Experts of a small language model.
Size: 8 layers, width 192, vocabulary 16384.
Experts: 4 picks a token, a sigmoid router.
Training: a variant of Adam for the experts, 651M tokens.
Below are experts of layer 3 (counted from 0) of a mixture-of-experts language model. Rows are named router (the router's row for the expert), gate (a neuron's input weights, with its number), up (a neuron's input weights, with its number) and show model dimensions 128-191. Each number is 50 + 15 x the weight over its row's rms, rounded and kept within 0 to 99.
After each expert's rows: "mostly gets" lists some tokens that are sent to it at least half of the time. This comes from a sample of Wikipedia text that the model never trained on.

# expert 38
router:68 52 51 57 36 53 47 31 42 60 40 43 52 57 20 66 67 49 59 50 67 35 40 72 48 36 50 47 41 70 89 59 56 41 51 42 69 16 69 73 56 47 33 30 32 48 33 43 54 63 39 65 50 48 55 33 46 36 59 39 43 41 55 35
gate1:46 45 51 61 41 37 64 48 59 35 42 43 61 71 49 21 46 54 30 69 58 69 33 51 44 47 26 71 68 33 59 60 54 37 19 54 23 47 39 23 68 34 45 72 61 26 37 54 40 45 53 44 41 44 47 55 38 34 57 64 41 22 48 77
up1:36 36 61 50 43 32 46 23 42 52 38 52 46 45 50 42 47 46 39 49 44 69 33 52 64 35 28 52 41 26 50 35 64 44 24 43 39 30 45 54 55 20 48 51 55 31 42 58 57 45 31 65 45 53 29 41 42 66 33 60 35 35 44 64
mostly gets: " Died", "‍", " www", " turned", " KO", "incumbent"

# expert 18
router:47 39 50 67 48 52 63 64 39 58 48 34 71 61 33 73 68 68 37 74 70 34 42 67 45 40 59 26 57 67 43 45 21 66 47 66 63 19 68 72 52 65 46 28 69 60 44 24 58 42 78 43 39 65 63 37 57 62 62 47 23 57 51 48
gate0:38 41 51 85 44 34 39 64 62 71 42 42 41 44 61 67 44 50 48 63 22 57 65 44 46 58 74 28 58 49 44 42 61 55 72 54 52 39 68 55 81 67 59 40 85 55 49 37 21 35 65 53 51 54 68 52 61 68 61 65 47 63 44 50
up0:36 37 50 74 71 49 55 98 59 38 41 34 67 53 50 70 22 33 66 61 52 32 30 32 38 60 42 22 44 42 57 37 29 44 69 40 44 47 44 46 65 46 59 58 64 47 60 49 46 42 52 57 39 41 50 69 42 52 21 53 28 50 42 64
mostly gets: " Mike", " Los", " Robert", " Tob", " Fred", " Harry"

# expert 37
router:66 36 45 66 30 64 50 49 20 77 52 47 58 65 36 77 61 62 46 60 61 47 58 71 48 36 64 33 45 87 37 62 46 48 68 56 67 36 55 68 46 55 28 14 31 47 50 35 75 44 63 38 39 40 60 35 43 50 53 66 34 62 41 32
gate16:53 66 34 80 37 38 84 44 43 26 32 20 67 35 41 31 47 47 58 49 54 55 52 80 89 26 67 36 54 74 70 56 41 55 22 54 50 40 56 40 62 51 49 79 50 50 62 79 43 36 47 56 39 31 54 61 54 28 81 57 55 77 52 72
up16:54 73 31 66 30 20 67 49 56 41 49 44 55 48 47 42 50 52 62 53 51 57 57 70 77 30 82 71 63 44 35 63 45 57 60 57 46 63 33 29 62 59 44 72 61 35 67 88 51 30 45 43 61 44 41 51 63 28 62 62 55 71 65 74
mostly gets: " Your", " Distinguished", " Double", " Safe", " Special", " Outstanding"

# expert 40
router:69 51 38 48 40 60 45 30 29 53 43 56 56 50 31 61 71 69 46 84 53 53 53 69 43 39 80 44 35 72 72 64 60 38 43 33 58 20 62 80 43 53 55 46 22 45 20 35 66 62 42 43 61 50 62 47 17 53 55 53 25 41 63 28
gate0:44 76 39 55 71 43 64 46 38 43 61 45 49 53 64 41 53 65 32 67 36 57 35 45 33 76 54 61 67 56 25 42 49 34 37 56 56 45 21 48 39 59 51 77 44 70 48 28 27 70 53 68 36 61 18 48 68 49 37 47 32 32 51 52
up0:48 42 53 42 45 38 91 49 59 09 54 63 59 44 39 57 31 51 79 47 55 48 51 61 47 41 60 59 64 17 51 40 65 69 61 28 42 55 20 47 29 53 64 68 75 30 60 29 66 53 50 64 12 33 39 32 43 52 50 39 64 41 49 68
mostly gets: " Airport", " Railroad", " Festival", " Railway", " Records", "-FM"

# expert 2
router:69 17 36 50 42 55 37 36 19 50 43 57 42 50 28 78 70 75 39 61 66 41 59 73 34 44 63 28 34 78 83 63 41 40 49 41 65 27 66 76 52 54 38 34 41 64 47 31 82 69 42 67 45 46 63 38 44 35 67 47 39 48 66 32
gate0:25 63 51 75 44 38 59 21 41 75 52 29 46 55 70 65 64 42 33 46 59 45 46 51 36 38 50 60 45 92 58 37 55 52 60 41 35 33 44 52 46 71 62 46 30 56 71 14 32 35 55 52 58 73 68 70 64 69 59 57 51 35 37 63
up0:41 48 68 46 44 41 38 26 62 59 51 62 38 24 37 59 26 72 58 67 44 61 64 51 60 53 77 60 58 28 36 49 72 46 40 48 44 47 46 67 64 47 48 17 49 35 38 59 65 69 39 52 46 34 40 43 61 42 40 40 52 61 46 48
mostly gets: "nie", " Abdul", "ullah", " Frank", " McG", " Howard"

# expert 30
router:47 34 39 54 31 53 52 43 46 55 35 60 81 42 18 64 51 57 34 43 81 51 42 81 36 45 31 23 62 73 84 40 47 53 40 49 69 42 48 63 55 61 33 36 45 39 54 25 76 41 44 68 28 50 57 30 54 48 44 29 23 54 52 41
gate1:48 58 63 67 32 40 82 54 45 45 49 52 78 81 72 40 58 47 56 61 65 44 35 63 35 48 47 61 69 43 45 44 49 52 43 30 41 67 49 34 46 31 74 80 32 59 59 53 35 49 89 70 59 34 72 67 48 31 33 44 36 66 41 62
up1:53 46 40 46 51 55 68 44 42 50 27 35 72 59 59 55 49 64 45 64 50 46 18 69 50 40 44 52 21 33 36 61 53 31 26 38 41 63 49 53 84 51 59 51 13 41 60 49 41 69 48 78 32 34 66 74 31 36 49 57 52 41 53 62
mostly gets: "The", "In", "American", "He", " DF", "Ch"

# expert 14
router:64 27 71 53 32 58 30 19 42 50 30 65 64 36 36 57 62 63 20 56 79 47 40 89 47 34 55 27 46 71 63 59 35 19 52 56 99 36 71 68 46 58 48 35 28 52 52 51 59 42 52 45 38 49 71 26 45 60 60 48 27 54 41 55
gate0:40 48 47 44 68 22 72 45 52 79 75 64 39 38 66 30 57 69 57 55 38 51 52 27 34 60 78 13 41 48 46 52 55 40 54 47 53 43 85 36 52 36 36 66 65 63 54 45 42 47 70 17 62 71 41 35 74 24 72 53 26 64 37 67
up0:61 40 43 33 99 48 54 51 49 78 14 59 69 37 49 47 42 60 64 51 62 22 44 63 26 67 74 61 31 53 43 34 63 65 57 47 46 63 45 56 46 27 35 51 46 44 82 44 57 56 56 65 29 59 49 41 52 25 62 41 36 27 45 50
mostly gets: " of", "St", "We", "istant", "olution", "ulations"

# expert 58
router:64 42 48 64 56 48 57 32 20 52 33 58 42 29 21 49 58 37 39 64 74 24 38 85 41 32 73 44 54 68 81 70 36 19 55 62 62 32 69 95 41 65 46 11 38 55 44 53 59 69 44 46 33 41 51 46 31 43 51 48 41 66 58 22
gate16:50 54 52 49 39 56 75 37 54 60 55 41 66 30 77 65 35 47 64 55 46 50 59 36 68 48 67 48 45 48 68 58 39 47 53 55 68 75 51 94 52 45 51 58 41 39 36 66 46 29 57 54 38 30 53 74 00 93 76 53 43 64 47 55
up16:37 62 51 70 55 42 54 33 45 52 49 51 65 24 50 64 43 58 43 26 88 46 23 63 34 44 36 40 55 44 62 33 33 49 66 76 76 70 54 55 50 57 61 66 68 43 58 45 42 31 58 38 42 54 45 52 28 69 82 49 49 57 45 95
mostly gets: "ings", "ions", "ments", "ations", "ics", "ities"

# expert 45
router:64 37 26 47 36 55 50 43 28 46 49 78 62 34 29 75 67 68 62 67 57 48 55 69 40 52 55 42 63 84 61 77 57 29 62 42 70 33 43 74 43 51 55 40 37 62 58 33 72 56 49 42 45 46 55 18 22 54 53 27 26 50 62 62
gate0:76 49 55 45 65 44 79 21 62 60 67 75 41 24 68 25 76 38 30 32 38 63 32 50 62 43 56 66 48 51 48 68 81 54 66 42 51 49 46 55 40 62 64 53 59 42 48 35 45 34 63 40 47 63 41 75 43 33 62 63 30 29 25 47
up0:47 69 55 44 78 33 86 46 45 49 54 78 49 09 52 53 57 48 76 35 34 46 54 48 23 59 42 39 67 41 27 60 62 37 58 56 71 62 18 54 31 25 55 20 38 41 63 33 75 51 41 69 34 73 32 55 59 44 67 69 43 19 31 59
mostly gets: " Prix", " Lemmon", " Carolina", " Olympic", " Melbourne", " winter"

# expert 27
router:60 44 46 51 26 57 31 29 42 61 50 51 49 55 22 58 68 53 50 77 68 48 46 82 50 30 54 41 41 77 65 88 46 34 48 63 63 31 55 76 52 55 45 27 14 53 36 28 88 81 54 49 48 49 62 37 39 38 63 57 38 54 48 23
gate0:21 61 61 59 53 14 53 31 54 81 65 45 54 49 57 56 53 46 55 55 40 48 44 61 78 64 57 70 67 60 34 55 55 64 64 52 45 56 43 56 29 59 38 53 71 62 63 40 49 62 48 37 62 84 83 52 77 64 55 20 33 40 18 46
up0:55 30 37 62 75 43 50 35 53 29 43 50 27 68 68 57 52 43 32 83 27 68 35 42 61 60 56 68 43 45 52 26 43 39 51 23 58 52 64 49 46 47 68 68 30 70 59 58 71 23 71 51 41 79 31 45 44 54 77 64 50 48 52 55
mostly gets: "\"\n", "'\n", "\";", ",\n", "\")", "]\n"

# expert 3
router:77 39 29 48 36 59 47 26 49 51 25 57 56 31 19 67 70 59 51 63 68 62 51 62 56 32 74 46 58 71 82 74 48 48 49 39 80 36 67 69 68 62 33 24 38 55 43 48 61 67 47 59 35 39 58 42 31 50 47 54 47 45 52 18
gate0:19 66 76 42 88 47 76 36 53 73 66 32 62 21 46 45 13 42 45 51 27 62 59 40 48 51 77 37 56 53 56 49 60 70 50 41 59 43 36 67 45 71 58 68 57 44 35 47 42 55 60 14 71 42 66 38 66 65 65 48 49 21 32 46
up0:53 64 60 53 76 43 24 38 51 56 46 52 47 50 62 51 29 64 37 63 67 71 16 44 40 68 46 60 60 83 36 43 62 14 50 55 63 58 35 65 59 60 63 39 43 60 37 48 72 06 49 57 62 46 55 60 18 50 75 40 46 86 40 57
mostly gets: "vić", " (/", "\",", "/;", " &", " et"

# expert 60
router:70 45 43 46 46 66 49 47 31 32 35 51 58 50 20 45 62 56 57 49 76 57 43 72 58 61 62 31 56 63 78 49 21 45 55 52 74 41 49 45 55 55 30 50 30 50 67 48 75 54 60 53 32 46 67 53 31 44 34 44 35 56 52 28
gate16:56 28 71 67 36 78 47 53 53 22 35 54 60 40 85 49 63 43 51 41 60 64 80 64 80 48 47 52 29 44 53 45 25 62 34 75 79 35 57 55 47 54 44 59 61 20 55 54 52 72 28 53 26 52 58 60 39 45 51 57 62 50 41 61
up16:37 51 65 78 41 77 42 78 65 13 57 37 56 46 48 28 66 38 64 28 64 67 62 74 72 65 53 48 46 29 48 31 47 90 37 73 55 71 17 27 52 59 54 79 60 26 62 33 45 54 40 58 27 40 53 70 48 60 29 54 57 53 65 74
mostly gets: "|---|---|---|---|---|---|\n", "See", "|---|---|---|---|---|\n", " According", "|---|---|---|---|\n", " There"

# expert 26
router:65 28 46 61 20 48 50 42 12 70 46 68 64 39 30 59 66 58 62 52 73 45 44 66 53 16 50 50 54 60 57 77 58 53 31 61 58 43 56 61 44 62 55 13 49 33 43 46 61 61 43 36 47 38 55 45 31 35 46 43 18 48 66 50
gate0:37 27 30 87 19 49 65 53 57 54 55 43 50 47 82 63 57 59 65 60 38 45 54 43 64 39 33 60 56 25 44 38 68 72 65 71 36 70 53 29 55 42 42 72 34 47 67 39 23 41 52 41 53 34 45 63 70 50 28 84 18 65 38 73
up0:23 55 46 67 57 64 66 34 63 86 62 42 68 36 56 75 76 29 65 49 53 68 44 56 60 64 32 44 43 49 44 82 54 38 71 42 52 66 53 51 44 52 49 42 56 30 53 47 73 50 62 69 45 55 35 51 41 58 45 66 39 59 40 34
mostly gets: "Scientific", " Prix", "})\n", "orf", "Personal", "Demographics"

# expert 48
router:62 35 53 49 47 66 40 48 54 36 35 78 51 45 46 49 53 67 43 68 85 38 44 82 46 18 73 27 49 78 74 46 27 43 29 45 95 31 34 77 38 75 53 57 30 44 40 45 87 39 51 51 56 50 55 30 41 55 53 46 36 47 56 36
gate0:14 57 77 72 59 53 67 47 42 70 59 55 40 50 31 62 59 49 31 94 22 67 68 46 38 65 64 31 39 55 40 56 37 46 49 48 53 57 60 65 32 64 41 60 64 74 35 36 55 39 62 44 60 74 46 47 66 80 66 77 18 51 53 67
up0:47 55 72 46 46 76 58 44 68 18 63 50 49 44 52 57 67 33 53 75 69 13 41 52 67 49 20 64 69 51 39 45 66 65 64 58 54 49 34 26 51 65 53 58 52 27 55 33 32 38 47 54 53 31 47 74 60 64 40 51 46 35 50 57
mostly gets: " MPC", " Festival", " Nations", " Survey", " Challenge", " Force"

# expert 74
router:52 49 64 56 31 69 51 44 44 33 38 53 57 39 21 71 56 71 45 63 78 54 37 69 59 53 58 35 52 67 80 60 54 51 35 52 53 20 64 67 45 76 20 44 45 36 57 46 67 70 49 45 41 50 59 38 21 43 47 32 33 49 62 38
gate1:48 37 61 44 26 89 73 50 58 47 68 34 30 72 64 85 61 53 34 59 44 49 17 51 72 36 66 45 70 32 62 53 27 43 54 57 58 40 51 47 51 36 41 61 39 40 59 57 60 46 49 40 53 47 42 68 64 64 24 61 36 36 33 44
up1:45 47 59 56 39 68 66 56 53 42 61 12 33 80 51 82 68 34 47 43 23 61 20 47 64 52 58 46 53 42 54 30 28 51 55 52 41 32 52 50 45 44 15 66 38 42 71 73 53 61 61 53 55 57 35 62 70 51 28 50 51 40 42 34
mostly gets: " However", " the", " another", " These", " His", " This"